From a checkpoint of a small mixture-of-experts model trained on Wikipedia.
Size: width 224, vocabulary 11737, 37.2M parameters.
Below are experts of layer 4 (counted from 0) of a mixture-of-experts language model. Rows are named router (the router's row for the expert), gate (a neuron's input weights, with its number), up (a neuron's input weights, with its number), down (a neuron's output weights, with its number) and show model dimensions 0-223. Each number is 128 + 24 x the weight over its row's rms, rounded and kept within 0 to 255.
Before each expert's rows: "comes after" lists some tokens at least twice as common just before its tokens as in all text; "raises" lists some tokens whose logits its average output raises strongly, later layers aside. This comes from a sample of Wikipedia text that the model never trained on. Tokens count by the router's weight.

# expert 0
comes after: " the", " a", " of", "'s", " The", " his"
raises: "um", "ub", "ip", "as", "amp", "ig"
router [135 127 161 149  94 123 127  89  97 131 128  86 142 121 145 171 145 108 156 113  89 100 136 120 120 121 144 177 125 146 137 119 149 156 148 163 107 136 144 116 168 113 144 112 120 141 125 106  99 123 122 104  94 159 132 164 156 110 146 147 119 138  75 117  90 132 102 117 147 110 136 135  90  81 121 112 150 108 182 129 134 105  72 153 170 146  90 109 105 148 104 158 138 119 155 126 126 143 103  99 133 105 138 145 158 116 138 110 145  92 134 179 125 101 166 101 151 161 159 103 177 131 126 131 153  91 123 181 107 132 142 157 142 131 122 132 141 149 146 140 157  80 115 108 123 122 171 126 116 108 169 140 132 146 125 126 173 134 119 152 158 158 124 117 131 110 140 106 127 134 114 134 145 161 101 137 101 132 147 105 119 151 124 146  86 132 121 109  97 126 112 125  95 107 131 148  96 127 121 166 139 118  93 155 165 151 155 117  83 118 126 194 102  89  71 126 118 143 104 153  82 117 105 149]
gate4 [127 131 132 139  85 116 147 111 133 136 141 144 143 129 135 125 140  90 146 161 118 114 115 136 166 161 154 120  81 114 139 121 110 129 155 155 139 103 128  95  81 124 142 139 158 131 148 121 155 137 130 142  85 145 111 132 120  88  92 135 153 106 114 100 129 106 118 125 106 107  75  81 116  96 140 142 174 110 137  91 130 118 158 182 154 140 120 164 138 115  83 126 119  99 160 167 116  92 144 116 196  87 103 139 129 133 138 107 125 103 128 146 155 120 181 175 111 142 159 155 158 104 121 105 141 100 102 148  91 115 135 141 110 119 178 196 146 153 133 131 117 123 125 115 127 152 125  89 127 136 152 122 137 104 136 131 145 133 133 135 144 119 139 117 109 157 114 108 142 132 174 141 132 124  83 114 126  80 139 183 140 130 107 129  96 104 105 151 104 118 162 187 114 163 136 180 117 160 102 119 122 151 131 132 109 128 144 107 127 114  83 126 136 127 142 129 108 101 101 129 114  86  68 122]
up4 [132 100  94 161 150 138 116 133 115 141 127 136 103 103 127 149  89  99 121  95 130 100 116 128 140 140 131 104 118 158 101 147 146 147 147 131 137 134 102 153 123 100 114 126  70 116 122 109  90 151 112  98 130 100 148 144  90 171  84 128 114 102 110 130 164 131  88 148 105 121  99 153  98 166 152  92 179  77  83 107 147 105  94 167 134 139  98 146 159 156 113 129 107 153 122 162 113 158 136 110 143 122 151 150  99 143 103 179 131 161 118 147 129 130 140  68 140 121 138 129 127 111 163 128 137 103 121 154 123 141 136 141  80 138 155 102 113 108 162  80  99 150 137 135 100 109 113 119 128 148 155 151 127 110 131 167 133 124 171 121 178 124 119 140 107 152 125 106  99 135 127 147 105 131 152  78  99 121 149 176 130 137  93 107 103 141 150 102 129 143 103 132 133 130 165 140 188 108 124 141 105 125 123 129 144 176 132 115 100 130 146 150 109 125 125 136  83 180 116 146  95 102  77 155]
down4 [151 143 147 110 103 155 138  55 148 142 159 141 131 111 147 151 131 156 111 129 101 122 116 137 144 100 171  81 133 108  96 131 155 119 100 146 142 138 140 162  99 122 147 116  99  96 127 155 113 143 115 137 141  90  77 139 164 133 163 150 141 134 119 131 180 129 144 161  69 140 112 119 102 142 161 140 160 135 138 167 156  96 116 192 100 125  84  97 124 165 149 153 148 135 122 137 116 124 158 123 130  83 111 115  97 137 125 161 150 144 176  93 138  77  73  94 107 127 157 102 109 129 135 119 157 171 105  98 108 116 130 122 137 125 128 112 132 116 123 122 153 144 138 120 129 142  92 133 132  78 148 118 140 131 147 117 152 128 150 150 123 116 127 116 138 117 127 145  76 122 119 156  92 109 115 112 123  77 170 137 166 140  98  77 116 145  84 105 116  74 131 114 120 129 101 155 135 144 117  98 147 127  89 126 135 142 135 132 119 141 145 118 103  92 111  89  97 131 169 148 111 141 120 111]
gate5 [163 122 126  89 159  95 118 111 119 143 167 165  98 143  92 134 140  79 155 125 150 132 104 140  73 149 127 113 127 106 127 164 129 130 111 141 147 154  91 115 113 142 159 139 134 137 115  80 120 160 161 106 101 167 103 143 130 122 119 120 163 135 113 123 124 127 117 145 144 136 113 105 114  64  84  98 121  98  97 151  89 136 150  89  87 131 172 101 113 138 107 104 156 162  72 121 144 136 110 158 118 122 135 143 102 120 121  86  82 102 140 146 113 136  86 133 119 139 118  64 135 125 157 133 100  73 153 140 148 134 124 157 175 149 123 107  63 136 108 183 150  89  76 142 159 126 127 135 112 118  96 120 133 151 148 162 138 160 143 147 101 115 144 132 140 136 130 143 145 152 129 136 106 108 106 124 122 107 120 116 111 161 107 160 136  80 150 142 128 104 151 133 127 121 105 170 133 138 127 156 117 103 155 139 161 126 146 108 160 141 142 124 119 120 138 109 114  89 127 113 139 176 114 142]
up5 [119 125 123 115 145 133 119 115 169 134 177 132 125 118 159 139 123 141 103 169 128 140  75 154 111 119  84 169 112 138 120 161 138 100 125 115 143 131 140  88 117 110 149 109 102 135 144 119 136 214 141 155 136 115 114 156 136 116 142 140 114 118 137 113 151 138 147 100 115  89 132 122 147 138  86 125 135 110 138 160 127 122 131 110 144 110 139 150  67 112 126 165 157 129  93 109 142 109 126  79  78 138 112 126 144 120 112 142 126  94 170 157 111 122 121 163 138 186 105 132 106 170 115 175 143 109 158 119 107 161  81 106 149 135 156 108  90 141 104 147 154 111 129  98 114  87 118 111 140 139 141 138  85  95 109 132 185 154 162 135 101 127 126 121  79 139 110 127 146 135 110 112 142 147 125 124 166 119 133 110 157 142 153  96 127 131 167  99 112  86 129  88 144  94  96 186 115 146 136 156 139 144 118 133 148 124 193 131  89 111 116 101 116 158 139 130  96  95 112 130 107 137 111 124]
down5 [116 102  83 124 102 163 179 155 135 124 169 155 149 148 136 148 128 139 155 175 124 131 124 107 140 143 157 122 155 112 109 113 119 131 119 121 102 157 149 136 156 117 142 142 193 103 121  82 161  84 118 123 139 123 131 117 153 170  98 135  91 110 155  76 105 161  88 123 107 185 120 167 128 124 106  87 141 132 116 133 125 129 126 133 125  95 102  98  86 102 115 103 113 107 130 118 142 161 149 118 143 104  99 149 163 104 117 140 157 124 112 158 110 124 142 159 140 147 149  96 118 140 136 148 142 125 120 113 160 124 122  95 174 121 133 132 181 144 107 117 103 115 151 125  91 118 142 170 123 109 154 150 183 123 162 135 148 108 160 129  89 136 115 137 121 118 143 148 138 101 139 137 176 151 136 117 194 145  84 113 154 107 123 130  90 121 126 176 118 121  96 123 140 131 127 177 138 144 153  93  77 120 166 120 135 152 138 126 139 133 123 105 146 136 123 134  75 175 130 105 100 131 110 151]